Weights of a small mixture-of-experts language model, trained from scratch on English Wikipedia: width 384.
Below are experts of layer 15 (counted from 0) of a mixture-of-experts language model. Rows are named router (the router's row for the expert), up (a neuron's input weights, with its number) and show model dimensions 96-191. Each number is 50 + 15 x the weight over its row's rms, rounded and kept within 0 to 99.
Before each expert's rows: "gets" lists some tokens that make up at least twice as much of what it gets as of all text. This comes from a sample of Wikipedia text that the model never trained on. Tokens count by the router's weight.

# expert 4
gets: ",", " in", " and", " of", " with", " for"
router:43 42 53 61 52 35 26 38 84 69 59 25 19 38 33 53 43 45 72 51 84 51 39 68 48 27 53 39 52 48 57 62 35 47 24 59 46 47 41 41 37 54 56 43 47 45 39 35 58 42 33 67 14 37 52 72 60 45 77 69 55 57 48 47 38 55 59 52 47 56 48 37 61 52 38 62 58 49 67 72 38 46 62 47 18 69 38 55 08 42 47 51 73 71 41 55
up0:07 55 52 40 49 43 50 69 38 60 24 64 36 51 73 52 39 73 38 38 56 70 52 77 72 47 53 51 53 82 45 19 33 65 53 62 60 32 46 24 12 49 38 42 23 46 31 45 77 42 42 20 57 31 67 60 41 34 74 51 20 47 64 27 46 78 64 58 29 31 56 51 54 70 38 73 68 59 34 33 56 63 45 44 33 48 48 61 50 57 45 60 73 53 39 55
up1:71 64 56 46 61 54 24 61 40 63 55 56 46 54 63 57 51 62 42 63 53 76 55 69 70 43 58 42 48 47 41 48 67 48 37 57 66 66 49 48 74 55 86 65 78 42 58 63 66 40 62 10 23 35 42 42 48 47 40 35 47 51 50 35 49 61 63 31 70 49 68 68 55 38 59 28 41 59 38 21 57 61 47 60 36 39 36 53 58 49 48 63 36 43 41 45
up2:45 54 53 66 32 13 56 66 22 42 85 56 43 49 55 40 47 59 63 53 30 40 46 54 59 68 42 58 63 52 19 42 45 64 52 21 29 54 25 58 40 72 43 51 62 40 17 41 18 52 67 86 39 52 57 47 47 62 42 65 49 45 66 61 47 58 50 32 55 29 59 56 54 42 68 38 42 46 23 58 28 70 42 37 74 73 70 44 50 16 73 32 59 59 26 49
up3:40 51 43 52 48 43 80 44 67 51 48 43 86 34 43 44 60 22 74 46 46 53 36 51 53 81 35 40 57 52 59 29 75 53 39 62 55 63 07 54 55 53 59 48 55 41 53 37 43 58 36 40 75 62 43 63 63 38 39 24 38 53 58 83 62 50 55 35 42 54 54 46 28 57 60 60 62 63 75 41 73 28 33 18 64 45 40 54 44 35 70 29 24 48 28 39
up4:36 28 53 59 09 72 26 60 58 43 60 55 49 45 42 48 56 75 21 38 49 62 60 58 57 51 32 60 80 52 42 48 30 32 45 54 41 67 72 73 47 61 39 52 47 45 49 51 63 85 62 41 36 44 51 42 44 38 42 24 71 54 52 42 64 63 70 40 58 25 54 24 65 59 38 44 59 80 59 50 24 48 54 70 40 41 64 25 39 74 56 76 85 36 51 49
up5:58 62 46 47 23 59 76 46 50 64 65 57 41 34 61 52 66 26 45 52 45 33 36 48 29 27 46 62 54 14 54 68 55 65 55 51 55 40 44 50 40 54 45 58 72 36 23 25 59 46 46 43 44 57 36 70 20 51 25 71 48 56 51 31 40 73 56 33 68 52 61 28 87 56 49 71 37 55 41 10 55 53 57 37 13 26 52 38 22 52 47 30 44 52 67 37
up6:42 47 46 48 47 33 37 43 68 61 60 48 05 69 49 50 33 55 35 47 46 63 54 43 25 49 40 28 36 44 38 12 25 48 58 50 58 16 30 31 51 47 53 43 32 27 61 26 68 64 43 49 38 56 61 60 51 56 53 76 46 66 56 34 70 50 75 53 54 63 39 43 59 20 55 50 27 65 28 51 29 69 59 33 49 63 46 43 28 52 30 60 23 56 53 52

# expert 9
gets: ".", "-", " |", "|", " as", ":"
router:48 52 50 65 37 57 50 27 41 67 76 38 46 63 29 48 46 66 76 41 40 39 50 39 49 39 23 37 55 34 36 70 54 55 53 39 65 33 35 48 61 49 50 35 27 62 47 43 23 41 44 54 68 50 54 52 42 57 18 19 92 47 43 61 52 30 50 65 71 55 25 52 57 54 70 63 67 25 59 65 31 59 46 46 47 58 28 66 55 44 53 40 40 52 69 67
up0:41 83 27 38 49 42 54 13 49 46 52 62 57 30 56 61 48 43 32 53 74 58 30 40 57 52 57 68 32 48 45 62 19 58 50 60 39 50 31 48 63 63 56 84 41 47 49 55 67 39 60 68 59 49 23 70 61 79 47 34 43 28 44 46 54 48 54 44 17 45 79 48 57 72 67 57 46 32 60 59 32 38 49 59 41 48 54 42 39 37 58 46 49 49 46 39
up1:29 47 43 32 33 38 47 39 35 62 94 35 29 29 69 83 70 51 34 70 56 21 57 57 60 73 49 83 33 57 36 63 69 59 53 29 59 67 32 49 37 78 76 42 56 57 59 35 63 30 28 29 61 64 38 61 44 51 56 64 49 34 29 71 68 42 46 51 51 46 55 54 44 10 58 60 54 61 42 68 48 52 63 39 37 57 56 30 81 46 46 45 66 69 63 43
up2:79 72 43 45 44 54 62 58 72 70 72 61 42 49 27 44 25 38 47 06 34 54 29 71 40 47 39 59 55 54 64 46 53 47 56 69 25 54 64 74 51 52 43 44 66 59 55 74 72 51 83 41 53 44 29 43 42 59 76 56 42 76 59 34 79 56 17 44 05 47 73 63 51 50 21 80 62 49 51 28 59 76 58 49 57 63 59 74 26 55 49 20 39 38 69 30
up3:53 51 52 51 30 27 37 56 52 32 52 45 71 50 74 45 35 56 55 61 41 48 31 46 51 35 39 28 29 42 70 82 59 66 25 51 68 62 40 85 50 40 59 50 80 31 49 62 37 20 46 31 40 65 51 50 71 68 24 44 69 42 43 37 56 15 41 26 40 68 63 73 26 59 52 46 55 49 39 41 47 50 49 51 50 90 65 75 69 46 43 67 40 35 26 40
up4:59 63 74 65 40 65 58 25 38 63 36 57 68 56 75 35 42 64 64 50 61 59 52 77 27 55 38 54 40 57 56 45 40 60 37 69 57 56 38 12 61 54 47 57 36 39 53 52 58 64 81 56 41 52 47 40 68 67 56 65 59 53 33 58 51 29 46 27 44 69 51 52 58 71 61 49 73 64 50 24 65 48 23 60 31 44 59 61 66 54 65 32 47 48 26 48
up5:61 96 92 74 63 67 52 53 47 63 23 51 30 36 30 46 26 54 37 71 56 63 42 76 54 72 73 41 44 47 32 63 65 84 32 45 51 69 60 30 47 50 49 68 58 38 59 79 44 49 60 50 74 26 62 49 35 26 62 46 33 74 43 61 25 47 37 43 88 62 49 48 51 33 57 81 38 28 25 55 45 44 46 43 33 58 25 53 42 58 50 59 21 52 30 25
up6:71 49 83 23 48 36 48 35 38 68 44 39 61 39 64 76 42 41 54 23 75 77 70 38 62 36 35 47 63 40 66 39 49 44 55 29 58 60 26 47 44 46 25 50 29 45 73 39 60 33 56 47 36 35 71 41 60 71 55 16 44 62 41 58 35 73 33 65 50 55 54 48 50 38 72 47 67 50 79 56 53 32 16 34 61 67 48 75 36 37 57 57 60 49 57 36

# expert 0
gets: " |", "\"", ")", "ed", "\n", " the"
router:22 40 29 34 41 40 58 30 61 50 61 54 52 54 66 13 61 69 54 35 58 52 05 57 79 33 42 49 81 79 80 57 23 42 58 71 38 36 48 49 58 71 55 49 60 72 45 61 45 40 50 55 60 69 32 48 39 51 45 51 67 58 70 50 82 38 59 63 53 50 35 52 62 69 65 45 72 58 44 36 35 65 48 63 39 70 17 70 40 50 52 40 75 42 53 81
up0:26 44 61 76 38 31 47 72 41 65 44 51 40 62 25 58 69 62 56 50 26 49 21 43 43 46 47 23 60 82 49 57 54 30 30 40 64 67 53 43 38 41 19 38 58 67 62 51 34 77 39 49 36 51 40 35 58 28 44 55 47 61 67 63 56 60 27 62 57 43 57 67 39 41 78 35 47 58 49 50 58 58 39 20 36 45 44 56 52 81 53 47 74 54 56 50
up1:47 48 32 50 53 25 58 43 65 60 60 55 64 77 51 61 49 32 69 27 43 52 56 60 70 44 28 43 86 31 26 30 28 70 51 66 81 59 49 68 56 56 37 52 59 69 46 37 34 49 66 68 50 43 84 38 72 34 45 65 57 23 78 64 79 48 59 80 54 38 59 47 45 25 47 48 23 52 21 38 71 51 67 68 70 39 44 60 25 51 31 64 74 57 66 53
up2:53 53 31 45 50 41 38 51 67 46 37 46 27 34 31 19 66 58 65 28 52 51 40 29 59 59 55 58 45 40 63 66 53 57 73 40 30 80 43 37 32 49 55 48 55 29 41 35 70 41 28 57 27 67 63 51 46 41 39 30 88 74 51 30 56 51 61 61 57 37 73 51 61 58 29 47 47 46 33 35 45 62 47 33 17 55 32 29 25 45 71 52 15 71 54 52
up3:33 48 88 47 65 40 25 47 52 43 32 65 33 80 85 45 58 53 32 50 49 68 55 64 46 60 59 27 44 53 38 33 55 36 47 30 45 63 49 61 62 74 58 56 60 62 65 69 54 22 38 60 75 62 49 41 48 60 36 64 45 45 27 63 53 29 58 54 34 71 59 59 48 53 39 28 55 26 70 47 57 53 90 62 69 35 46 47 57 51 31 54 62 64 28 65
up4:52 49 78 47 44 65 62 45 48 30 49 40 31 60 52 38 38 51 57 28 29 34 13 50 41 47 50 68 36 33 59 63 62 67 39 26 50 41 48 43 39 57 48 40 31 66 46 39 52 44 61 81 40 66 64 19 63 39 55 25 55 60 61 67 75 51 34 79 32 53 56 27 63 51 32 68 66 56 54 65 46 43 26 50 45 33 51 59 61 36 58 43 40 47 68 45
up5:23 13 47 36 29 39 49 71 46 24 66 57 50 68 29 63 74 54 65 57 65 72 38 53 80 65 44 16 54 27 57 21 37 47 48 66 62 58 46 61 32 42 70 56 64 32 61 51 25 59 50 44 71 74 58 41 83 51 55 42 41 67 59 36 49 47 41 48 51 48 55 39 48 54 53 58 51 48 55 48 55 59 46 37 50 73 31 55 43 69 26 30 68 33 47 55
up6:22 31 50 73 47 81 39 57 34 67 51 60 62 53 43 38 56 57 77 92 50 46 59 68 52 65 57 74 66 33 38 63 39 39 27 62 70 38 24 36 53 63 29 18 74 48 72 45 47 28 77 50 72 52 52 62 59 77 66 43 50 60 84 14 78 69 57 79 23 40 60 36 54 46 49 58 66 50 46 35 58 46 63 57 40 56 44 49 65 55 44 53 66 29 67 26

# expert 8
gets: ",", " of", " in", " and", " to", " |"
router:57 50 53 59 42 37 51 31 72 65 71 25 42 56 39 39 39 49 69 46 50 40 24 55 63 27 57 47 54 58 53 44 37 70 47 42 57 52 44 47 55 59 52 47 40 48 21 56 37 61 38 69 37 45 50 54 75 76 76 39 53 65 68 45 71 74 66 43 49 37 29 71 44 51 42 35 57 57 65 47 15 53 32 36 55 67 51 75 34 36 34 43 58 25 33 72
up0:65 45 55 49 33 58 42 66 40 21 64 52 35 52 38 45 78 42 55 46 77 62 47 40 77 26 71 39 33 67 14 57 57 60 57 47 71 30 47 76 57 52 54 42 68 41 38 43 58 29 37 62 40 51 43 38 86 48 62 67 66 50 46 47 40 48 48 52 73 58 45 81 77 77 64 49 70 30 48 46 69 51 62 57 63 43 42 51 60 41 72 56 57 49 53 54
up1:27 49 74 55 43 22 58 67 56 99 39 61 53 61 29 62 32 45 67 40 55 80 54 41 50 51 47 65 54 40 59 67 47 55 39 29 51 59 23 33 36 58 58 37 48 64 42 66 51 52 24 72 47 74 57 72 43 48 52 67 18 28 60 50 61 60 55 55 50 46 59 22 69 44 34 37 23 46 40 23 45 39 31 45 52 42 37 49 41 24 50 55 32 24 33 29
up2:43 44 55 61 46 35 63 23 51 80 50 37 70 65 49 57 48 61 46 36 52 60 35 55 63 25 41 43 45 47 50 23 46 72 49 28 67 51 59 48 32 55 30 56 44 42 64 56 50 41 54 53 45 25 50 59 41 50 79 78 76 58 86 54 50 67 85 28 49 26 27 44 46 54 36 20 61 38 64 70 27 13 52 59 46 51 43 59 40 59 30 55 43 33 56 57
up3:34 70 74 58 51 42 46 38 79 40 24 40 36 52 62 53 45 45 65 67 75 63 92 42 60 48 45 38 55 46 48 46 56 49 55 66 63 78 40 55 42 58 54 81 63 47 78 58 43 43 38 35 38 57 45 26 49 67 38 55 43 61 39 54 44 43 49 48 52 51 54 42 63 69 28 25 56 76 24 41 40 30 55 45 56 49 38 56 32 51 34 67 23 47 72 58
up4:33 53 62 29 62 49 54 48 42 57 70 46 60 57 34 50 79 37 52 57 07 41 36 36 36 63 49 36 77 54 23 49 50 67 55 60 50 45 22 77 29 62 67 57 31 47 52 49 39 60 58 50 40 39 36 35 56 60 69 83 72 35 59 59 40 35 66 45 22 59 72 42 52 53 57 55 66 34 61 27 33 80 49 37 44 43 34 50 45 52 58 35 39 47 64 54
up5:74 54 43 90 48 68 52 27 52 63 66 59 42 40 39 31 71 43 67 56 48 67 40 41 48 59 47 49 51 31 52 46 31 50 27 25 57 51 52 81 48 40 50 54 52 45 50 58 35 52 45 56 40 66 66 52 30 41 37 52 42 34 67 54 72 67 38 52 70 65 77 66 65 71 39 49 50 39 91 61 76 20 56 30 45 83 67 53 05 54 56 51 61 47 49 48
up6:22 56 65 44 24 38 35 74 54 66 27 54 66 40 50 10 27 68 42 20 55 80 47 36 30 32 29 75 26 40 52 64 73 46 59 57 57 61 59 37 62 42 66 44 27 26 84 60 65 51 38 36 46 56 93 32 53 53 70 48 29 51 46 64 78 44 35 52 32 48 37 28 44 39 28 58 60 39 55 41 55 64 57 35 57 32 52 35 48 59 46 54 76 30 45 48

# expert 6
gets: " was", " is", " were", "–", "s", " be"
router:44 50 39 21 59 63 47 49 66 80 51 39 35 34 82 50 60 57 75 25 41 55 46 42 69 50 57 35 46 74 52 45 54 59 35 76 55 41 38 24 52 64 18 32 34 70 36 84 38 23 47 40 48 61 59 53 49 44 72 60 51 45 50 62 51 12 55 61 55 34 58 76 46 92 64 62 67 16 61 54 47 55 29 76 20 41 39 64 49 60 77 45 57 66 45 45
up0:59 34 24 56 46 41 48 35 47 57 57 72 62 21 42 71 34 56 51 46 55 29 64 58 69 57 29 30 28 36 82 57 62 61 28 44 49 50 47 44 72 73 49 34 59 54 45 43 44 47 44 17 32 83 47 40 58 38 32 41 48 49 66 68 80 57 53 68 58 34 47 62 29 47 67 54 84 64 80 47 47 45 57 48 39 79 56 34 54 58 54 49 66 45 34 52
up1:72 69 43 74 65 41 34 48 46 76 23 46 61 42 35 44 37 33 59 79 61 65 63 63 71 43 36 41 28 43 64 64 25 65 70 55 39 59 49 62 52 70 57 51 67 65 85 75 73 39 59 34 18 69 24 44 57 39 45 73 68 34 34 48 79 65 55 33 72 63 61 56 27 32 66 56 60 58 43 25 52 42 23 37 78 56 41 73 36 61 28 48 33 65 66 69
up2:60 54 29 44 66 49 37 60 67 58 29 56 72 41 84 42 59 68 61 31 48 45 75 32 76 47 66 39 33 48 50 37 61 53 47 48 57 16 37 34 65 41 48 29 48 50 33 45 51 50 42 72 44 62 53 41 31 73 65 70 48 58 48 47 53 15 70 40 36 20 47 54 59 72 56 30 53 39 55 49 61 44 64 77 36 46 51 66 32 55 47 40 40 38 48 37
up3:33 43 53 41 55 27 46 59 41 85 28 47 60 32 46 61 56 42 55 28 78 38 35 32 34 47 58 57 14 49 77 35 56 27 48 40 37 17 66 41 77 55 58 43 50 62 49 42 35 30 51 38 61 43 55 53 99 55 44 59 59 59 64 82 64 48 38 46 47 53 57 55 43 44 51 81 63 63 49 32 54 41 55 33 69 56 34 32 36 47 32 59 64 38 60 41
up4:65 66 35 31 47 63 47 64 74 69 72 44 35 58 27 49 49 65 43 50 62 34 49 35 59 45 44 38 31 39 64 86 39 44 45 37 41 41 52 48 65 48 59 40 74 27 52 55 28 34 94 39 52 63 39 50 64 56 70 54 69 69 79 59 51 35 53 49 41 31 76 40 24 65 67 52 62 50 69 37 49 42 30 52 69 69 46 54 86 68 60 24 36 87 53 68
up5:43 49 33 34 26 35 28 72 51 87 60 51 52 57 60 48 44 58 58 15 52 46 56 60 47 36 53 17 49 69 33 48 63 64 74 51 51 56 40 42 47 88 53 61 29 46 16 67 34 18 72 50 52 64 40 39 30 72 67 53 39 52 45 37 44 48 19 70 64 48 49 38 69 67 46 67 71 41 71 30 62 67 19 69 50 36 49 66 27 53 65 50 42 46 54 79
up6:46 36 32 24 33 67 54 38 43 56 58 44 42 40 11 56 62 41 51 41 72 74 39 25 73 31 48 58 31 68 72 43 35 46 30 51 40 22 32 44 74 26 65 40 24 73 58 38 50 45 39 46 37 53 37 32 56 50 49 49 37 45 61 63 56 61 64 60 42 33 66 28 45 44 57 74 53 42 60 25 36 32 69 60 37 54 32 58 20 56 63 60 58 45 61 59

# expert 5
gets: " the", " (", "\n", "\n\n", "-", " The"
router:46 56 51 62 09 36 55 46 39 46 36 17 65 37 82 41 30 75 54 51 23 38 64 61 80 49 19 40 58 55 49 54 35 71 36 49 71 61 57 44 68 52 47 53 44 35 11 53 32 40 68 20 54 49 43 62 21 72 46 48 34 73 65 74 30 54 53 85 63 34 27 75 16 58 57 66 47 37 38 58 56 41 54 41 39 30 53 74 63 36 89 47 53 61 87 52
up0:36 49 66 63 52 60 30 70 62 35 42 29 37 36 55 68 27 44 43 34 50 43 62 61 65 54 19 39 55 49 61 29 70 80 53 39 53 30 65 23 53 80 58 42 54 37 49 48 56 68 49 48 72 45 39 35 50 78 75 39 52 81 61 55 53 45 44 40 57 29 33 43 56 36 20 39 87 37 33 04 46 38 63 47 48 56 40 56 60 49 53 30 85 22 82 40
up1:79 55 46 59 36 48 37 52 19 56 78 31 57 41 51 52 50 58 18 39 48 35 61 37 82 64 56 47 47 43 21 26 52 47 27 13 51 45 59 43 73 51 26 48 61 39 43 44 46 36 56 41 59 48 46 74 26 62 44 72 52 52 63 74 27 75 46 30 79 77 72 46 71 65 62 20 75 59 41 56 66 47 25 37 31 37 33 41 55 46 43 48 33 31 50 41
up2:41 75 55 37 32 66 55 55 54 33 37 26 24 47 42 33 49 60 34 42 40 36 58 63 53 82 35 29 53 63 49 58 43 71 52 52 35 57 44 21 56 31 56 58 40 46 43 33 33 62 44 51 56 53 39 35 26 73 52 56 32 51 62 50 21 63 33 69 81 26 31 36 55 32 71 74 58 33 50 33 43 25 72 63 33 28 46 43 37 40 33 65 63 59 71 64
up3:66 60 56 68 51 43 39 36 59 80 44 73 62 52 57 40 48 61 61 46 50 49 61 41 68 36 63 39 55 56 72 67 69 56 43 64 58 40 59 32 78 52 45 73 69 34 39 33 45 23 47 40 55 33 44 33 63 56 80 55 54 53 62 31 60 33 59 37 53 48 42 61 77 49 76 32 48 23 51 33 31 49 29 21 44 67 43 77 42 34 75 63 21 55 29 48
up4:18 48 66 67 31 46 56 53 52 61 44 48 77 41 78 21 22 55 44 48 64 55 43 57 78 41 30 36 44 60 33 62 49 54 64 28 31 61 65 27 59 31 66 43 87 71 70 69 32 41 50 67 64 40 47 34 68 53 68 55 57 71 63 72 51 48 34 44 36 39 66 47 46 48 39 57 54 55 66 44 44 69 67 68 48 34 19 58 34 52 73 54 51 54 43 80
up5:59 31 69 48 49 36 54 62 62 29 60 38 70 59 46 58 51 59 50 38 33 35 41 45 34 62 55 82 58 47 68 64 38 54 34 33 71 57 31 74 28 40 68 57 25 51 37 66 41 51 51 51 72 49 20 52 55 63 56 53 62 32 62 59 43 58 34 46 45 32 61 47 66 76 40 72 86 81 48 44 77 55 21 72 55 52 49 56 25 60 79 47 58 52 42 61
up6:56 48 49 40 49 48 67 47 55 55 24 27 40 23 44 47 59 64 55 58 47 41 51 41 55 49 39 62 60 60 55 57 49 44 80 69 49 34 39 20 45 73 57 23 45 39 37 22 55 65 33 30 50 41 56 41 28 73 62 49 34 53 45 49 50 55 67 54 55 44 58 52 53 76 50 45 45 60 39 43 69 73 36 46 66 50 52 57 71 56 31 57 20 37 57 62

# expert 2
gets: " a", "=", " his", " 1", " and", " 2"
router:56 30 71 45 67 36 40 47 55 46 56 33 60 35 52 59 35 61 42 60 65 49 57 33 55 42 24 59 55 37 31 44 57 57 57 60 37 40 71 64 46 34 73 39 34 72 59 57 47 31 34 72 63 70 56 73 26 37 60 20 21 44 65 37 52 16 32 62 34 35 52 62 16 61 58 53 61 37 27 63 13 13 33 54 34 46 60 39 68 58 32 54 50 34 38 70
up0:26 39 50 31 59 74 72 54 75 36 65 41 40 25 58 53 49 64 31 13 58 51 65 62 33 02 61 59 74 68 56 34 54 51 59 38 64 38 55 46 13 36 57 63 53 32 81 14 40 64 67 58 16 63 26 52 45 58 56 54 38 49 33 56 76 62 69 24 42 51 37 27 29 54 55 41 64 49 43 33 30 37 64 51 50 44 55 31 61 68 54 60 42 53 46 45
up1:27 06 38 15 45 43 43 55 37 39 32 44 41 37 47 17 47 40 33 36 51 29 66 57 46 32 51 50 60 52 58 62 52 71 21 36 56 30 41 57 40 41 67 62 45 46 49 60 50 43 51 32 43 55 43 50 61 58 69 40 44 52 45 39 63 46 42 36 49 54 57 41 52 47 43 56 38 54 46 71 50 37 63 52 35 70 47 64 70 71 36 66 46 50 20 44
up2:68 44 45 54 57 37 38 35 75 52 25 50 56 28 43 44 45 51 63 56 79 51 66 61 37 46 57 47 44 34 50 41 47 58 61 51 49 52 31 49 39 38 32 23 41 32 60 47 73 21 56 49 48 58 55 58 59 62 73 20 42 84 48 64 52 32 32 51 25 45 45 40 41 41 67 51 60 76 47 56 49 55 47 51 28 62 31 54 52 47 47 48 94 37 61 46
up3:12 25 53 62 67 57 57 59 35 49 37 47 30 38 48 45 55 37 43 65 52 48 31 36 56 33 42 44 56 66 37 71 71 60 45 42 63 57 41 55 45 40 46 62 53 38 41 51 32 72 39 75 44 54 69 35 37 61 69 32 32 35 46 49 62 62 33 61 68 52 39 63 37 49 57 63 53 52 57 21 33 40 71 54 41 66 36 39 63 64 24 82 59 39 46 41
up4:69 43 43 38 51 44 45 56 74 54 59 51 12 44 30 36 46 48 38 40 27 70 41 32 39 52 71 59 43 57 57 44 48 39 64 61 52 45 73 44 44 27 43 55 57 47 75 55 47 49 51 37 52 44 09 58 79 65 58 31 33 62 56 48 59 85 79 21 53 38 62 85 47 71 65 49 99 75 58 12 63 35 28 45 26 36 48 38 52 57 60 34 63 56 52 62
up5:67 43 66 68 71 58 44 27 52 59 44 50 77 18 48 67 28 48 51 40 42 40 41 62 18 25 49 41 82 71 29 45 44 38 49 40 26 76 52 55 80 26 44 51 40 50 34 38 74 43 57 54 64 06 53 47 36 37 50 46 53 59 64 43 58 37 28 41 61 67 26 64 30 68 87 40 51 64 50 91 38 51 71 57 53 60 47 44 27 59 38 53 38 50 35 56
up6:68 33 49 38 36 56 43 24 63 51 49 53 35 45 39 52 72 73 58 46 58 58 44 32 60 54 65 16 48 34 46 39 53 63 57 57 62 57 38 35 58 42 52 43 47 49 16 46 99 69 21 60 52 53 57 36 58 30 56 50 42 53 49 62 75 31 35 80 66 58 54 24 33 52 50 50 72 62 63 47 60 35 72 61 50 58 61 73 46 43 58 75 33 50 47 49

# expert 13
gets: " |", " he", " a", " was", " is", ";"
router:28 35 51 51 01 61 58 31 55 67 61 35 71 60 48 53 42 77 67 30 21 57 45 28 64 55 51 41 83 40 22 39 45 38 30 67 35 14 61 33 57 29 58 29 32 56 51 73 25 33 52 55 42 52 59 53 53 54 63 41 78 80 56 31 69 34 30 32 39 32 34 68 48 42 53 64 69 35 49 80 53 33 01 45 42 53 39 25 59 43 47 27 51 42 32 54
up0:38 28 57 52 67 64 71 37 42 59 52 50 67 45 61 46 37 52 54 45 42 68 44 69 53 51 56 50 22 52 37 75 73 43 59 71 55 48 48 41 84 56 38 29 51 31 77 45 64 50 59 57 59 66 23 62 54 70 64 58 47 48 66 46 44 43 45 51 40 33 70 53 46 73 72 35 61 37 58 35 50 65 45 63 65 47 54 58 58 14 71 46 37 57 42 51
up1:55 60 59 70 54 49 42 67 61 13 84 47 46 55 43 44 82 53 59 41 47 66 23 47 54 58 46 51 46 46 71 89 16 80 97 46 53 35 57 66 62 30 73 47 34 43 37 56 36 34 37 53 43 60 63 78 63 63 34 52 30 46 72 63 60 54 37 55 71 45 42 36 70 52 58 45 78 54 45 48 49 77 13 38 51 70 46 38 84 15 50 49 88 51 45 50
up2:33 39 57 47 41 88 66 53 43 60 70 39 59 65 44 60 61 45 50 43 26 64 37 54 50 52 64 62 68 47 16 27 35 53 27 45 46 43 25 39 52 53 48 42 39 51 50 49 55 59 54 60 60 59 58 44 42 82 23 39 41 97 39 55 51 44 30 47 41 44 34 22 65 65 59 58 36 54 40 59 36 76 68 44 33 47 76 46 53 29 48 62 25 54 91 69
up3:26 65 56 66 69 70 49 28 43 64 32 51 54 55 36 45 59 39 51 46 51 59 52 45 46 47 59 43 60 55 18 50 57 32 48 48 39 57 42 62 64 34 43 41 57 32 65 35 34 37 07 65 58 58 34 48 54 50 49 29 49 70 36 59 53 30 24 54 67 19 47 56 57 62 78 18 52 27 35 56 51 64 34 50 57 55 30 57 32 56 45 51 54 59 33 59
up4:40 53 52 61 39 54 70 58 46 37 70 50 47 47 66 32 28 59 32 30 52 64 54 47 48 39 44 39 54 38 53 72 51 57 50 59 55 43 73 66 57 37 21 77 55 48 60 67 51 51 53 80 45 53 48 26 57 35 52 20 48 73 53 60 56 13 29 45 42 38 18 50 37 42 46 59 62 55 40 62 74 71 36 45 45 51 66 56 73 69 62 81 62 60 13 53
up5:46 46 59 89 64 41 65 50 49 51 52 46 41 60 73 45 51 40 45 46 44 76 35 44 65 47 67 05 75 42 40 48 33 45 49 38 50 57 54 54 58 32 21 53 45 30 42 59 56 30 77 38 46 31 40 47 46 69 21 39 41 70 48 69 62 36 48 42 62 47 77 48 64 40 51 37 43 34 68 55 54 63 56 40 44 41 46 37 65 52 48 60 45 60 36 44
up6:56 54 30 57 46 60 46 60 61 66 45 45 13 33 34 66 38 66 12 57 53 43 67 63 84 50 30 45 38 50 39 50 50 57 53 58 36 35 29 63 55 39 54 45 69 82 19 38 35 56 76 64 54 17 63 61 87 45 41 56 67 42 63 45 52 43 63 63 74 81 61 52 36 49 35 36 42 23 36 41 31 39 30 60 39 66 63 43 25 58 60 71 71 60 55 58

# expert 7
gets: "\n", "\n\n", "=", "  ", "'", "1"
router:66 50 45 57 59 44 45 36 70 63 51 36 31 45 73 56 48 50 51 36 62 47 51 67 65 50 71 36 68 51 12 80 25 55 41 51 47 41 26 42 53 35 64 51 41 53 60 41 76 52 46 21 16 63 60 62 81 41 68 91 52 78 31 51 67 48 45 36 46 62 36 53 62 48 46 82 65 54 34 55 43 46 29 60 35 77 30 48 28 16 63 48 31 48 59 34
up0:40 54 51 65 62 67 62 38 33 51 27 59 29 24 37 43 73 39 29 21 54 66 30 69 62 23 52 54 23 38 41 21 36 69 36 49 31 49 20 49 46 54 79 38 62 48 45 73 36 55 30 52 25 41 62 37 38 59 61 52 60 71 28 59 45 26 15 42 26 84 58 40 58 59 36 41 63 14 38 62 66 15 46 61 58 56 37 53 83 33 51 51 58 63 40 59
up1:52 03 68 49 53 58 48 45 78 65 45 38 40 46 50 31 31 38 41 44 45 42 28 25 49 46 45 32 49 48 55 54 46 22 67 59 56 55 36 75 52 29 51 29 27 39 63 38 21 41 69 48 30 55 59 71 73 62 54 53 49 63 43 41 66 59 81 28 80 46 25 62 55 38 47 50 73 60 19 37 28 52 38 71 43 40 58 58 51 49 69 30 32 55 44 37
up2:28 62 54 54 54 48 26 49 32 50 53 24 29 73 51 68 59 49 61 45 53 45 49 84 43 70 41 67 51 42 45 79 37 12 30 46 44 25 39 19 57 27 66 57 59 48 66 49 56 32 35 69 24 89 62 53 66 43 59 19 51 32 37 57 48 48 47 55 91 70 42 63 53 66 10 54 47 07 45 37 59 52 60 47 37 78 61 65 38 47 60 51 40 23 42 32
up3:37 70 70 56 58 49 30 67 46 50 66 34 41 46 57 49 63 39 49 51 73 41 46 40 38 56 45 60 36 56 19 33 61 59 50 29 62 36 47 38 55 49 65 62 41 69 77 56 36 40 54 50 54 51 44 57 62 39 25 79 35 83 65 65 32 48 34 78 41 39 64 48 93 47 53 72 59 44 13 55 48 20 54 41 55 99 31 60 64 49 40 66 64 62 16 71
up4:42 62 50 14 63 65 67 52 61 50 45 29 61 58 76 50 39 60 48 58 42 34 43 55 51 54 39 63 29 49 65 42 37 46 52 37 41 35 77 46 70 48 47 37 53 61 79 62 34 74 34 39 51 70 29 40 72 92 66 47 80 40 59 33 54 51 32 36 61 49 22 47 37 40 53 59 51 73 62 29 14 49 53 52 30 33 61 12 47 47 48 48 39 44 65 47
up5:65 64 08 43 51 39 47 46 64 51 45 27 18 39 53 65 44 42 47 36 55 39 66 38 56 60 52 48 53 85 18 57 15 21 66 37 39 40 61 66 59 41 34 54 42 37 72 61 63 18 52 68 55 74 41 50 27 29 72 89 38 62 59 15 69 49 28 56 17 55 63 70 70 77 43 50 34 63 26 60 59 68 57 75 55 22 56 53 46 68 46 49 52 57 56 35
up6:22 74 51 54 49 56 61 56 39 14 47 37 79 27 56 31 47 33 43 45 33 59 42 59 62 43 70 53 71 39 29 55 57 47 55 64 75 51 70 59 49 41 46 40 46 56 43 46 56 33 47 43 55 35 57 60 59 56 63 65 59 66 14 37 78 62 50 53 37 34 57 38 57 39 41 54 68 66 28 65 73 60 60 38 45 20 47 60 48 35 65 43 49 31 41 57